Below are experts of layer 3 (counted from 0) of a mixture-of-experts language model. Rows are named router (the router's row for the expert), up (a neuron's input weights, with its number) and show model dimensions 96-191. Each number is 500 + 40 x the weight over its row's rms, rounded and kept within 0 to 999. Numbers have three digits each.
Before each expert's rows: "mostly gets" lists some tokens that are sent to it at least half of the time. This comes from a sample of Wikipedia text that the model never trained on.

# expert 22
mostly gets: " up", " part", " out", " end", " first", " second"
router:571530441458502466597432516445510524443457490525499534458582543487468496529515494504441557515498593503541512516456492547558517559505423491534468458493474493503466492499467505497548504487525479546532496454515493505563515465479506439592499522545495507558456507526546509527533576529575482475
up9:560394463477577485438449497505570516495508506475502524534464502553474438578453539462506508501470485516540466512482494491576492500481455403500495463532420453556477616495475580524496481488520477446451478488620479449563470512498497444510524497459541496540507485511502489527536515478463583507
up10:506546480475486412507499500525467497569435467444487527533499480489516516458508523429519443616496493475470567500504537485479612453567570531540485519505479559551508497507516495444592398474545462431501565473509445532496573465448534448500495516455492494522534447405516480501447429489486521567
up11:501561531596505507504478499539515393402503394501499510515440489463430502490484452515495511497623555546571557480492524387485470503503503475498417520487490401532427514506423462522486530535509525465561492515513427540501478474457496491641502493494491498582468499494535513493490483535470517526
up12:491472459422445499475514478557458504522541446495491415526429567519492488488452436492498528566497494499478554475463469469495547502481505437498558500516560545466594538494477499472444510379509457514508515516471541482495523533475487535574505495521498507527506467411519454506534504547611494531
up13:509403530524538530496494513382586487544511507514567512524524466533468551489601466575491414504498500513485475535508505484487455488417511532414496472497511542403505501510511501546555474521502517496490494437448513438512479485501536530466451573597507507544543501490489573580512512498497478503
up14:591550454504553471507468519451453523569509517467528448500479500481548518501507524421498482467488499502470573481497490506434496500462507404503359523474499541502533448514497528532588558540468460507364471551502491492519465482447536517524490522502442488550537499494503555445493479488508464431
up15:391493504473500446465565430451457488465496428518499509465474485500529500522596504445526507511491502431479455507541495525557499446577520531449504435508464525568439478501498498506359535497625500489525484494460536448489529478437489560497516513521489518507515399565500500562494460541581505619
up16:497465506419473499514503507471496500516487547502470525497502486507499493467524392504488490511510581471532624501508541633587465404528503504506532482450506535486517478507500503517535448452484442492446560524480562524516428496421552564495484526485484519508512561500493447551429554496494516636
up17:494500545490465524473495535466503471515485444429588462499342507468447520622493479501493522468458456496471379508464499449494510514512474502498490547581474502415518484496531521499576472571571493513554521484449464476538531489492485510481552505504502541493520467486482494521473613509520493508
up18:487441410475447466521502491531474479490493499447480536516518518498502531499492466460482469555498528506588494490502455509488539461457490468424511437521452539474540554507487453490503509464503507571513512546499504474485632539528538547577523458486469495476498543512462401448490519527467463541
up19:522561433489591506527520444451506558524464496508456453517475559534499455512568437469481455501506440474528487558587598548488525442503519506526616500485517505430390515454485519431510508518440480500504501489492460523596461576437498394545499498494430503505502499469499509542490522520585544517
up20:497522515572498450511541503417499505505468526460572623492539452530399543516505473470519521559490612529495452476494474494515463554499424592500498442503528511444508523520465476564512505500525484498555521455501528492483443511455457542500497527462471494484519568455500454517532511499463472461
up21:493572536497451550554494502491460598507455588511571510527528432489558515567499478474465495480488526488484521528459507494495503461476565537497512395540565510523508425476503536455511497461518466521491514493476503514518512491498493488530562519482520500509519505477429558576521503554523508496
up22:428547521504461488487537510423564475532513518474518448519413535380467493515622443501388539469464559493568581439516511519496467493527508474490504509493505510539531489589425543545504496573479458504390495481498532554495481546509588419497496582504493464497491523528486505572531521540520474502
up23:453538498477481511538540510540501501501471472462429529497539450427526414499463481449471536487541479551499468500496521498565478499484458469496598586518479487457522520486499466530532494500437460528482482580501509498556497478525518537536373528492457500531518505523597448538591500529575519510
up24:504630486549573497487500500416498501528482488425451445509539490538438536499468431441496495506494462477485554473476452482518459528509494500517453456552503467492450480500467517452622525545498473523485534533491487458506603610498493495572479516491515462584505515515497544445542535479472459503

# expert 12
mostly gets: " the", " his", " as", " for", " which", " that"
router:553556476495470450513554417500411555532484469475510542500498489493529467431519465483527554454509517519527520439457462506535433446457577585518434569521481484489478486543509508411450454440499454494505514501537474417466493518492545484490536514452524477444606446433426475549528501468407470517
up9:539500521498499541472447511530536516548484506484547473546466492513461491499528516608503533463491499512580463464527514472488550545588413499507533471492558551491501471493510519454527457502459546487575420475481452576487466500495421473454492438505477485506508468455523508503524505507504518580
up10:413499491513507496580514516480499608438505499524450477481492537410492501482477486547499496506532371469493501520487542496526496483490575504541500469541458478525515470506541526487507526504595554490432519495550478493493517482553559515502510485505453456530471532547487472491466508449574426486
up11:582500467502597527560470526536499416466509549491536501497502434574494507467460487515496475513563434448528493391573501551555530500542487538483517529450471457498482485479513489445547501421515528499495486502497501557417481502505395491465509500515524556503503487473434462503557501502529550531
up12:500499571479413513587485485470500479550567509505576504526522489502511531569555533509486570489467457502490497494495501492490561517516485501502552538515546497558499476442501511503564365587468498347580577472568544472513519504492513486485419501520556499500484499490459513500492478510501507417
up13:578539492491410465503504495512426501470509501496523529474532505529510455481426457524549450584648454503459484474503485409483505493570498467477519517492542380486513493464500503447484541481477468583510533498507477564526512416486477500492482546407536479502559494597445490499499593506438569472
up14:510519518409498472531551472524412487519468448535495586416515397503505460528452494551411582514498564500422499533554474469497484463533451481540521465426531473443506503449458497472509530501547483498580562510484501530518513446497486485543454602505479405578503538546477485492518508497484441444
up15:527491493476590567494497493454445526450499441540516574509481504499464456494478415462541506494504487488499432470484573443500439509417523509463511467554502501503529491523508518516500592491517542545497544550492498459469438456406508528481586472474515494484462467460514547506521500463509493504
up16:468489537477590508461551496416515555476548516547501496521550486499528551526548532498497488477506496444501483487582454451444477493489516527524404526503551515499580478526356500480409485516525565460463489539486489486477472557476549435469546556564525494494535549535514514479471493497474514521
up17:501465497513446522518474472490516493492469496547490403507509458496579488473496544487509547526447482487462497572505530478527495441480500466440505472535498416500497452499543542501508525502612501522579494500548518499528480476538512482494503544417548505493448491528451510501507556459455528403
up18:501508491489487505502497501445466510485435484520515538500550480499434472485497483530509524504482570525562438592510536395494472464435517489503497543488536566467507520525487402435465476500537491434504493493475476483538493512476470495493501503504507452502519513477548502558504427517547559504
up19:592543508481513537440529497430573512521488524428501504529536500499575534563483475417528473596481550527417536502482501512498597491503475508501551500438481469525492418500443508512561449501500491482527460539509451440490524490487500450483496560447496529497560452491493517496457503496563503492
up20:510468519480555494543453599487611540500564468509442478496513494468453511502491470474511501468457591502521516504501598503510516569443425500470467475492521564530506463495462562496504467391446522453484492534501559459596453554532414514499517481527473449533511521468540479504501528451403509522
up21:530490521491490513575439473596545525515488504498500500548527523501597497475489474512489505522529558496524503457509426487521568514500471502504501479557523495474559517504532492572504429526559498520364518530561495552503545478427514484524504504538501468581481525503487496518540429455507482417
up22:544577514521479466468502526501529495496498496516493482497528533533506452395433571465496498518386493436489462416512487500467555504456502559512500499558512502459491535528504468465516472530585454476549464556475572502543506497531479494498448475533484454508503587587508467491533583461520415524
up23:493513499503496520488397491495498515493466482507509418432500455496506463499504514509457522496464416521435528517527542488535506565443512495488482444486481490442438383493497474541508510469539499485477526527452441459503478503490509497445538559491531553371491471543508467528499507503496582484
up24:494527492512550596468510545544508455502599496537456525542509457455509570489566579488500529550450531532555499440537513508488619486571533405560541548473481522413509496556463496444506544507546484514429550455523449481512497497465489534504529533435467513427473564532467466481480504518560512481

# expert 8
mostly gets: " R", " O", " r", " S", " Al", " C"
router:476479500569509501539487498494434516422503398517494471526464496476445502504439547581493540466494494516529511477517461599470462562485447469455510488522501454466520482529489501493503482514495544524504489512477462601463504469426519549600473500542476497443502497520482481461518571501505554535
up5:536487514504403495465577572506522512474489495507560519498519502508498476519567541492523470493496555420518560488532507499505549452500488479500580514487535498462427524444516523574501503507511464528493462633497522519499483479485512478498451507526364515488487500567489501454540485537400495543
up6:507496520502494519477450483493533539470488438515547507509494548538553517559504497521574524486510495467501491495487558437514500487513457458493439509506498504512551521422510508473437426478483536564452488530530483501548443437526471484566535544451521511466448538503491475495547491574481561548
up7:506486485552574501499467440513510518497508470497509505596528587484500474509555567440529492480432477496499500496535447535499458489492501510525523600458533500510548541478504546468467491468483548486503487498518487492496503569510486514509582424453495439446487476494514461502469429519411436578
up8:471460499503544518442449486448528484484583612538471526495481473476479578473472507562612499525548502536437446495494570541511516494515479562481411500461518492504555480491481523528518513494389494484517416484559414532499426500472448550496489480505533395459493504522476500538499461515543500501
up9:454563493535469555377442460514511508538499522500501450525451577442467555548583403629498534518497505492504487503535508497536471437517418503483485510462501514459400537556540502469491478463492486464459496492473489464501449494475454513510501528500464522467475514496509502534511538493497468557
up10:540506444505492500517493523506524428490452498495554491508553438518528499500498522456487416485504499474474512502554505496550523505497493460472495530528489612501532493443501518503478493475498496487459542549533507478466483454500521517523529554527512504495503499596511493519526470574529476584
up11:501503524507502529508515522538491536554486506527518470504501491508494433558530509466543535547508449466465468528453510515470477499499523591521544536496538466557497484493442466495471566529573510444505513551506495626507531507498443533519486567479499522496470503348506498519456474487484480560
up12:549481497477519509474613521479604538479431498518477480515458490412545473427461533509545504494484495474482557493504486514494555562509476377477540520454487486506504508304511494500495418532476461494475571499560451542495579448488516569419502503496496494528483497524508476495500459402495468497
up13:496456502516537568496464531562482500495504489413537486511483508497444532443528493505551465482499528428428537480478510488462495515495545596513436528424551530496439453528481572533525519508570478447432499500453517492498528492450532509507522413534518498498466484455408432562509617555465537543
up14:488419508543476470464540597536522471478463486469512432533513472498442491488569502550436573457479420495450435563502476477491459524514511501458514419478458536460510548487503499527495468518475477511485556560519542464535562502553531532525505470536500467545390542491493451479476541538382405477
up15:473515452546523456587472502480553534502532499507537475496504461526547481482398499426555474462531555490478525520497490496489500509391531493467504473408542471498452415498473507502500554481495520454472449541477535582457510495489578531517568431492521515468524507493480517518433497471451499498
up16:479436493501481465456500482450485530444505497505423513505508484517515610496506435502555496585470461412513513504588525539488434486477466575533513479478473487481575442539497504454498374501474567497483568449498495504573545490501561497529525475503470496609541524560530499555533504527500524474
up17:502466406511504593548486479485529476461457435467507515563500597466548492511500529458487514395517545471473471492423472505470481512491474492472513572587549499495412504549458539484516529448520501539575545542524513524538529599466507542434564497491510542515507510511482459470529521486423458496
up18:511498507528508476549487528512532621528441476472576502545566576473551445494555444540510490489531432458537485468502415526492427519517506517466503496491488496456515415549521529560475497555499495529445508497573473491500617572517445511562442497431537529512497539505531477499502516449504490507
up19:480455446474474487431431551511482488547483513533520502469545537528500516437548484544496512503506493518500460549563499499488531487552533471522467445497502491435495517504399475485518498501500496419490523495446524512498459473514457557470422625590505479431478500479485497429504497492442527487
up20:446506523538475453529571522490505475561459442480502533498453543551494529476501466492461461579495504451524525431398484501523500507410525530573502525519469515412517480474500429507485469565554527420525515519493506515506564501500513428511511563508549544500420482525535472505481499541431504479

# expert 1
mostly gets: " s", " d", " p", " n", " l", " h"
router:551544500568493452537485502471503482382406518452471504552486503501467473493511519509473454483400493550532454518503484451481444534479539538495487503525459451468498387555524536519573551500440578527470514537473477499515461563501507507522490463589450492471479580531483514442527470513493515493
up5:453533499543504513501431517484557537534502503498524484515522458508508430452505507544476452470466501494513463456533537429502470513499506533482453514495551542493502498614502516506529430524531484579538523554418524436600500496470504502490503510499470433487531481548468453483499507495482487562
up6:461500537477556466471513509505501548439573540535550481550526545465465537512539483482549518526496495512472532521499495482527576526429471477434578501488498452495565497499535435427531511471513441444487585574510506429476505445512451501496498407516511483447576523619581507470514385523525500531
up7:561497430519545417512525502497509506542478415502474520499510541517562485455411493504506533501487422517503503479535479498499472423524480473475493521431473515472472492516507563563519476505515507484438513522500451501507501511498449461460527541521492597494520549493494493524492544446461547564
up8:477502499506524510489471472473458504525549501551555546526567487481503551459510498498492504474531495522496506503500504487468443401487508499445500526499392466496487462449513578494467533562498525516517477481479471530482478477472496546485488575604499499504496505475530555439468531472501507495
up9:454526477484442498558443500586442450509457478478502498514509552548521562481523486555459482562529487548505446520602595521544506518556493566501508524459468507469484508477496502471583498516488520526470483495528514527545418570463524547568537543505482501415498501476493521535511544560504436518
up10:573465576489498487500486483434438492516486436437538557568460509502496448539502499509548489517497513377552490495500425452485549530439500547530517484517476497465505524499485514532500534494466523465528459484549561549499487522493488494505495557539504548458569545489487469471503593506560526577
up11:483539460484504488500519473516459532465426493502478527471447581494539501474572474487546497493509497487503481423484495406554541529485500539546455484461428416543476558570492547454502501496441545500483588506504481483530510461513510397514439500479584471489487495512550445536458481493520470534
up12:565495445495476603490510488497516531477500500513491505461568573499536511541516464500531454534497519501473514545475507519522509469496435548559491472505515498590497435490512505516486469426520500394582504534461513491456518538448493579472533503562480531451560502494508479512564464589340453548
up13:452464430471546463517508593498494492432446514505503499498492505506504503489496455525499561448504433496501499530451536448544517498552501425475531534472485470502488546538513500498455491447476498436508494449624549519502514481510443558496499539436446525482510525423510503492449490590453334447
up14:491526542497571486498594507482499470499484521557528532553490518551497519547484484523552492542544571520519542491474464427413526509497503432422481477538548496629513530447574521432505486484553511549497534462486464494503438467437454503496495478498335539480522426510468493504495440513587479480
up15:492531563557500543482546581498486460489442493508498512486440617475460536572491535414494481499491433520498542464477542520420509529529498503505502512462499508496482512438484505498544520492568514482483546492520505433555468499626457451504411509471482515488616513482533487485517501479488513498
up16:482406482545503484468500508503581509449452538513566525525405563504535499512454485520500497482523546482529523399479469561565458577485474495479508495473538509470628472433470546444533508568520498587490462502470548494436501483499492478415494555500514508518458453498611524490507484610502531482
up17:498508486500466470506493516559502458433583511466514496490476539473473530494548409530493508458529503505473501521546510517545536467466568480465551505472491554466477542505497415523518487461507481438472505487458493508565507535521515445383560527536451527474482505509423450523486495479504479504
up18:550483510402532473512617461516500460514517492534501516515498486492438483445459511490474519470478504580466472506499477530559542432462499507472488525462464536512575483500487464517562576525526426477464592543514470417473516525446496504505487476498514593508524486402494519489480491512504508477
up19:504482513543497412462486521534488517477498579494499547552503483502480477503425506474399471599489507480439441564492502557537533504516393509494448569552516500455458496514500421455530498465503513483422486518495505489443533517530521498550493564500518539456533483484528481516462465462433507467
up20:485461513432491503502511419390502518542479499513517566519500551499453461511524521501526486532472502426506499441528516503456520582377500500503506500488444491499462478519412528457465500527446565431472505523504498561495500459401542451520499410534489534558448493459453517462502449504502605497

# expert 20
mostly gets: " John", " As", "ford", " William", "son", " George"
router:511492508484525431564423501532565489412573542488487546508453447472538541530444520532537482492542489508467500500548432496476504445504483561435585543489484485454526383544531542526464521526462408546424535560482462491510497515501419545444525483461491497475426456484488496514495499497519471522
up5:510541479498501500489444509544530445463414494501496472458510471517438479466507482502506518554559521500486529499548505492522486462509507496415463504496534503496489517480492463571501446563483558498487502541584561491573524498508465503442491487496494456544433523445486525477424456595511458586
up6:555541549512497505430484512550553500456508572391448496484528576516457474544511433515535407522543508529477561501477507540460545478553574498491578433499475512550519498478562465504496547519473491500431498581502495551511591500452532463495504460510492379482543429432442485510532494491501429518
up7:533498426499457555563456468554533600588483475519521509511465480468502508484511451405467495471497447539505523571592385452483486488520516493481474486498489459485447535476478524484580443509473464482469508541486451436531533505535462549596541526463447463508537472461501452498414513468437460508
up8:487535446479463536441493413491517547502556504487534506434487414511436553441456502533573491459444507609569590500493489526503502477486510489501536531449382536522567419505498492499497566524499439460490453493522483500467551470527428500509483501509543488544471524498546462430533494506480501609
up9:477526464474439506526426536506550438476505448513542544501495542487459496494476544523589481476563423480497491467518500471485504440411468529339489509500480556544499475543503506469493433481430520498475501526501614437504419493505427480513495495494554487576459467522453522487539457491500462529
up10:490504502469478485513540436499473523484526487525503476559502489491534556496511520507509444491427416522511578468515553525548400491516564511482386454463392549558525414531454496391480562450434525568496452432553478572594546513478529500466495542495484520452464584487551508497453514500550502488
up11:504516435572435538520409503465512565480495490513487589447497512492476480535500518494559479487506477503466497503455503499481495478481486510454483501470553501492432500481468447517513491466465528604499469503503558471543499515505537583515503500529459437474491510476543469384490493424501519522
up12:489504522510548414458525504495564488492496487387495508501475456503447499490495538546475460511494495509505499528491505456428551453496498578545483442479503516553550500460541484476550505501548605562496487538518565415486516489457484503553485482500473450484499482385460455557468527510486462490
up13:503538502517499528468451558534482540478483459515504481501508503558512515486494447521380557495496470522497533476509537524481478499514487485557490498506539480526480497520532506476535508533494495478493503455498524546427537497484494512582545545495496461502511501471520441522515483485470471527
up14:406504482456560429401545542542508507479504553457516514491423558465500455425570473498522477513516469508521438482483459479490494552519446496450496561494498454485504455447544502463498518440583555595472573522499475499499524504503505501586567502502475515484521465499494452499608511448553549549
up15:430502524410500506563500523449538539565498564486501463499450386514512504410596452517465485472513426576494503430481495496440466518480539545456531508483499501484526496585461480524462535470444523565498541558515457496560474504583497493502494500529498499481554494493499490490503472458516523499
up16:513501457497522422485527490565520509498485572491535445499503528509411499566454521488475491512423554546466500543494487481427451490466551644543414561507491506460500453434512529473456565520500516553503464505519483439486524539465490498520461505505497531478580476492512469446501529412470483480
up17:554498487506482477537497481476488568500502524538507471501479514408490523509457541528525508462507479500536570584533433465445496493541485544406483434554471415468468468484518526515460525443542474524502558476505455508560502497547450480527503541493472416544435477422495486558421416476391464606
up18:498452486388541498462471448511512553551497498468507484446458512463527496490529577499495542653555530550493427496492503420487477491497452554390491504459504508520499465503503520456490508500544477508515422509445494500491484456413499492482502489468458448557460562473425503487499475531488523525
up19:505511491531486452536491501494470549544503554461558471467639505513496491529559550492434529474499555523526488482517438455512515473454490575502512539562508425544572573612504508401517410566510531500522441443465522511520562533527438534531459461470569489455519512478569487481505542500456476447
up20:586609470498460513526502508440487466521541510497498461539450450512550554433490497486491459527523528485477554436516491498519563600518548550488588416575507501513482520497513585506480500469558539558429505483472538511430471584512504487551587560518525451536487487404548590516475539422506554429

# expert 14
mostly gets: " in", " of", " by", " with", " on", " for"
router:551489463450475493527523478454492523540520563564527532508543464560544503487437509475415579474498526542557477503489520560506463442455527445490494603498559498528478512536602495451468552452471524530504567475466512455457541448503605517526515461518494462556580418455507484483434479480481514448
up10:502530500463461519482528498471428539521471566482497476525504518539585552508473519496568571530473522497506505497462503436504469415458520512467485514494445511479538505449491508530464507540491506547442504510487440513532520502503429505497467502502406471518591564442512497407509494531497518523
up11:493418479520498497417530511562549500461524539498535430499539561509444502439527456491529536512494491452430510539507470509488451543409420455504497513516499500463579465522523508550550578460458551518412498543552423499479591488570568482478450511524502492482581487542503488521501526478487512489
up12:509543457556547444555486530393495572377484550520511537490503503498515488500458432503516575501512462512432506517503483489614493532485502523512509523508503568564548502497500495505554503432553499493492525501542459472531531490508516522532558488529416524523545484517520476483496497508542536512
up13:443487465613507469502489479593491518503568522499464481493554502436581453499473516524503550479515541520461490571504542530502489490501461490488472432501508478444507513531502561452572557434484550502497497468485563519541505536429519519498476495500557495440430513513492509512467503512467464500
up14:526590521501498463565520411479505569527490491499480490487495562470435511441451498518556529485456489522472425501584448444547569514482590511490508540529539359553497501464513478499499501494534514508491530555462511519508477525511546477465502530494435486518502510520541505501450505550570473553
up15:508499492516516493535535522531555474487393551459505588502523533439486512545519556477511507551456493534521515494506472515463453541589546500499490518453486470512511461473497530489487580515503504576421502500484554509515494435520367466503562540480462535446536504504498486507490554544498574559
up16:528487501502464497518556476496496492494493510529500504522525500501484488522458501490626490491427488500453467506512529538468574518462510499486445494510499462500526447526510508436479504465526490468459434477546506506468536488529546430603461511484563466488533522510507459496539596505517538503
up17:510548564462466469500498522492413532497468498461505455470502487440498468477547435571513503558492519519476569494600491499555436490485569505394537511523498498461449482489540507513508493539442501550482527489524525507496485507497512536495573460599520502481518468373470476433557457483490530541
up18:505496545460502499534515500526527518475469496471533493458513460533557517460483473475514384591491470500563496468528527495498496516513581532500488494557474445513508500513498461553461496544502508472515487556553490445536484528460511475501510482503449486527425531516537484469568435618501470481
up19:505441546535482443519475468524510394436546527538600555437489505503512502504502532506472459495500420445550449566465556563465501526522433500482387487494482509523471504496499518452576484499513478543530464535476530488472478508432493452494499454582445452513535501582513462506510496480535497525
up20:461497533475470472398502551560497485550500587497488497494498618511498454505505545499477496525464516516505503564484466516454420504484493453489494469501512517540547452490427444524510522466559484527499493430535490511519495501540480541579554549496495485500504478493525507504436515523512485469
up21:528480539489499497506527482419503469480491473476423457472544491523458492440501413598496547503530449517507507521498551504463471522502464457561557508584545527505466449345501415509453538495496453427462489514456535447487526508516532523499507595454486493507531566536565527492498530505525497557
up22:501581469508514535485500565461474479419497474512611536609446440451450426427483537510492498555500533504474495434510367482484522493489473537519483500551516493454502498579529477543452561510509500482506542479503534482503552516507551476461488506523493440520560476510501514494477535462471513385
up23:492479527509456606491458520501517480506501516563610454500498532501476507630561459504518488529559483490512615491424492472512441503532502477421452460586523513513512486540498515460500534553543466570520517455473494508449474527451443537495499539501528503556527538468498509477452499501506515509
up24:571478495533354540564497502527480484458499496472486504520489495532485494419482517487470533601506553485519491494505480473443462488501501456405491497593447495506500490416505521502526444484429521525448508502485493521486573473511507444436477537449509494531498426493530539517510528503479494497
up25:514501471497493456531435402519499512463614498551598495528430500588397462508494499482460550514481490545507495497517509501527523439461469505510538507528510486511528508507459500471509403551408458529507501471466522576511444452531506494456486500489510501575499530495489558505503482398508480537

# expert 15
mostly gets: " (", " and", " \"", "),", " or", " but"
router:506528478495439499542525493547437570493502491492526436467530533467498474477514425486551502458512547521431508529474518440509500459433516500568414495520505474489469520586574463401545415477510499513509458518551524490572542466490445538447481509539538485564488492473507494515501550507400477517
up9:488488574511421500512551471458503530437480542545553496510488486521514510518447489498556487487532452466488481472615474546484470494549504476500570500493561532524499441505418511495499497548567459506474543581494523465499492462434501501482499530455495500522502474525559433528477349567523524469
up10:477531528392544493459459439500499512499509451554567502463588630466522545488468498501500407415552576540526469498505520441499520466521503486558560501443464523435491497496507448517486500447487397503446527537452504481512483540482538532482411505498471416443490525476467469532399531529493586484
up11:489567462508471515413530412538504494509470505451530446492490470495517501535490506458517494465488457526500529481483472545484582535442517520551491371488501500513477440526362528485549511499465383501532488500502473534482524422467425518337489512534469512443502497436583562447505481525501517463
up12:498511478519486543528494566479526470507451457464600527439467500586521580497514508579529496487487469509560500467461528521504507533497471419509446505423587510499482608441476438500459386484500503519414514538486487561566490427475515470562504502517510509557509506509474458497450536486431466470
up13:476521524447474497454514506498514434541446495505459505492504488467591490510500527499497453514465497423519511521552472511482523515578500501519496432355501587529496498490481544548480520509512471467540500501499530489430502535518454456507489552525601607473440522513486456445556513489532543420
up14:504549503579515523425508464541516470470488467549524456537498462502462590530499467491529494498451423478434546474494435494529515529439493556432476498467568628520445499595568531542508410502523530431493521455480411458547490574498522542494511434515531445522483547455520459548475522455516540514
up15:488503451582506488522516469503470497470476522539536543496518503497501539548438428522483527494494399457500493526473443480441465429468491503495410481499458466536527498486522524593500496402514490426505623506502441478517525498420529524525451556500474503506519611402487520499458497493495460526
up16:486461475486371510526556502493495355383475476524482477510549517543501500422582472446466521556509571434478487475487507462503495508498553534511477442522497452509496502488465433460559599505511508494500533495506542518531480512470583455531544511545481525477487535494487506473542570472491507544
up17:496500513497518470501537466540503451495447486499507525496548468534483528499506504545486489497408521485477470523504619515431504476561479512489528491456489515495503432524498509506498515464534512455522470496502520499459523510465457626501496494490610578497533491582462490439480460530598478500
up18:501448540443453451564424510516537538499485498472484500461525461501508451517524466500509524502508498500499502495473536559505536481512458482473462463561451499508513532397479488492501515508437498466496569518624506462489504537471488451509519457418474563498498493463533480524486493499520496506
up19:490506503521388501506525423538466553508498518488545488518462475516499469531536519477521469500508443523534419497562493456492482504546536489496423469530488469434553420525471435546535534540500458396524526524500543499478526592418510457504610602498540427519547497546504430539491506463496526500
up20:519484474539600433510501487483452495467492477500436509458513447499447520515527492606508543517504449482510434506503478516482456415469491505505465534490499454502522600416497500523461478497472440441493566507500504506477511572545444543500494575497424484501475511526455492501459507533494530495
up21:493566502577494455420610456539580577446535526497498436494524461509520481539441502533440506468481463511556490509549448421501541546558551503517493514575455503524491492519510501489492487503500560484563507455497407485454482504513503457546495451487561522502480498503510472506459555468490462497
up22:492546497458577622541481504496544521501480519523458505488484500526486469518499546435492499456509493490566611433514505503505500481477517510452450500563499475489517528496505588453512523500513530416474632492508431513504449434514515461471543448499495500510482452519409530499503476511492558499
up23:482501412518526536482477522509502505523588563507538502515517507542499498478516500502495422416488480501528490466423512506491482597497448524589502448501535459454503493492452416504438526438537529496553490461546511455460509405449496475456558458401481477519487479573477557500488471556508432558
up24:531510512514490488503441424616483484439494499484464542505376482500499413480495508561525505484590467611459585503499485504551521479526470545500502515487503490474519424547478472539478532458496500417455559573508517455452524520583474447472494510501589486468491489489456481455524513527542481485

# expert 18
mostly gets: " ob", " eff", " organ", " Mon", " art", " Med"
router:445509504450484488457529516542550508503545459556480493490466442528521472567478464503440513563562528520471484528456502566494483498536498495452495512523539545503491489464556483512476401546477508528496500489518463489522435467463453573440534561497481458529380519516443516510501464548501481483
up9:517511515497507446505465484501542494505475451521493504511534493486472491535457493516496516527496503575449463510501515556505469601480462507526586491474503404524470477507491425475468577518533458492464515486486508636496522487489487410554533501486474470518459477469466477509498497516524503485
up10:440519503518468561492486504487538436411516483503468433500486599488560506487512458501475490510532523535477500532497571554463481405595566411517440523496450449503462493454444490491497507559536569547460537417576488488502490500525508508579537494507492487506580522590532553498529390545496516532
up11:477459474472500486508517464516502506557501376510526483496499385462546503510502426389474529551563499549499475514555498553505448431506492464515544507497407455439502554502451509539457496499511589462549495446476521493458509498489473525472453495537482478570550441518481508506541507481466493445
up12:455504527503548509540532512449435511511493501521499503546506515498566514483434541512491514484501452472603510472492422506507447526594495508525506505527423476495459527447541499487594487521520540493541542494499532494495517496482500477566505467523567507500550391391506505493494492510447509449
up13:478526511503497510494435481579556506549522507474534494523561408489488490486483459507492497502540517569526525472529475563544599542467506571462543445517484493504499473566501577559507492519499432469481488507500553527558501480479356471501542482450462486534495529546528493481509489496505468512
up14:529527530494498472525524511429510577527546492547467517444499477482529536517413502527488565618541578426528481499463480476532375516590500493438501507481564569500498487455473498431439455528520523421503519504482581547499465496507404551545498514560503458521509508520501486487525510577453500483
up15:576514463465554488490554497508507543473474510526488474528536511514567383498485443476534577530533543459578491514493528563480495549582535509583473539504405506506501468485453490445517505520520555487516563570489589492486509434474481512535419484491531443530419450533462513500558450507498511496
up16:442507501530497518545526510490502575515498525405451465537483519495548453528516487478518425507508505460496542528513403463563439502567421439585504433491589507589513486538536573494537478497494574501493451501501515517457540651504514495460542484513446519496553513510523525562477498467472485533
up17:486475496569485456444554503466530474475525518543614478452450522470558487479486517505522522514460493503457446549556518507497498479500427423490490526505511406540447486523493434519469494512606545499492490445499506480466559450505439508475502485500474436558501566550561454443531501577515395543
up18:528493508511496477500506517531543502503500534562500492504540386434434523569517458464507507511479434509454497513473498590501580543527463478552467517527498451510475560500518507505536488501506574509469492488462533446445516501512480516514480593540415452427523501485493519559508511490432448496
up19:485444470471475512441448522504509466413509443531477566529528505438436537493518498518488461410532464496489525522501497521502473489539560551619500480585453469463505489445578454502528516489471436518505529468461493494553502500506492479514485494474484475507495538541395554470431473511453491567
up20:539520451526487509482581477404505466494538483545512500441495488549526508467496587546468496536544483456504503500535464504489412528501532508481528493470503492494599546427538445548453532514500482554524470453528453500575512490488474506470457517529511469555546485501534550500571522530497444543
up21:498465462486494488438491459431451555423473524478592560506528495500469501480467499517546525627489532503507568508486517484477471496497529413413491553509470499499521490413501482496536441539511478462457499533493523503488392460464547517585510449473516405475487524510509483507561493497471495465
up22:489489564439465491482529526441453509525517535476479458562432486442498456493496494499517504500522491481473562530503455528519495483496491498497471482517444507443513453453505534498477519493543499512499511490565500571590528440529466506508491525442503500481461486391512514556526504547490446593
up23:533495451480462485497538481508557523498518476573529511522513489507465498576449482467467538504495458492497486448535480447480534450432494495540482492478507443461540468474458498500489498481468501505489500534430508563472488431446506521532553448580515438503442498481556490484451335501504505434
up24:440573515592456478445503495478527471494491476499631503527487509515539431545514482467548402520449422489437491469550485499486516473563476606401520468480523470507461425491544466465542483549482509513447463576481497531489438547519499429489483446433436389483454522478511523495466524469469482493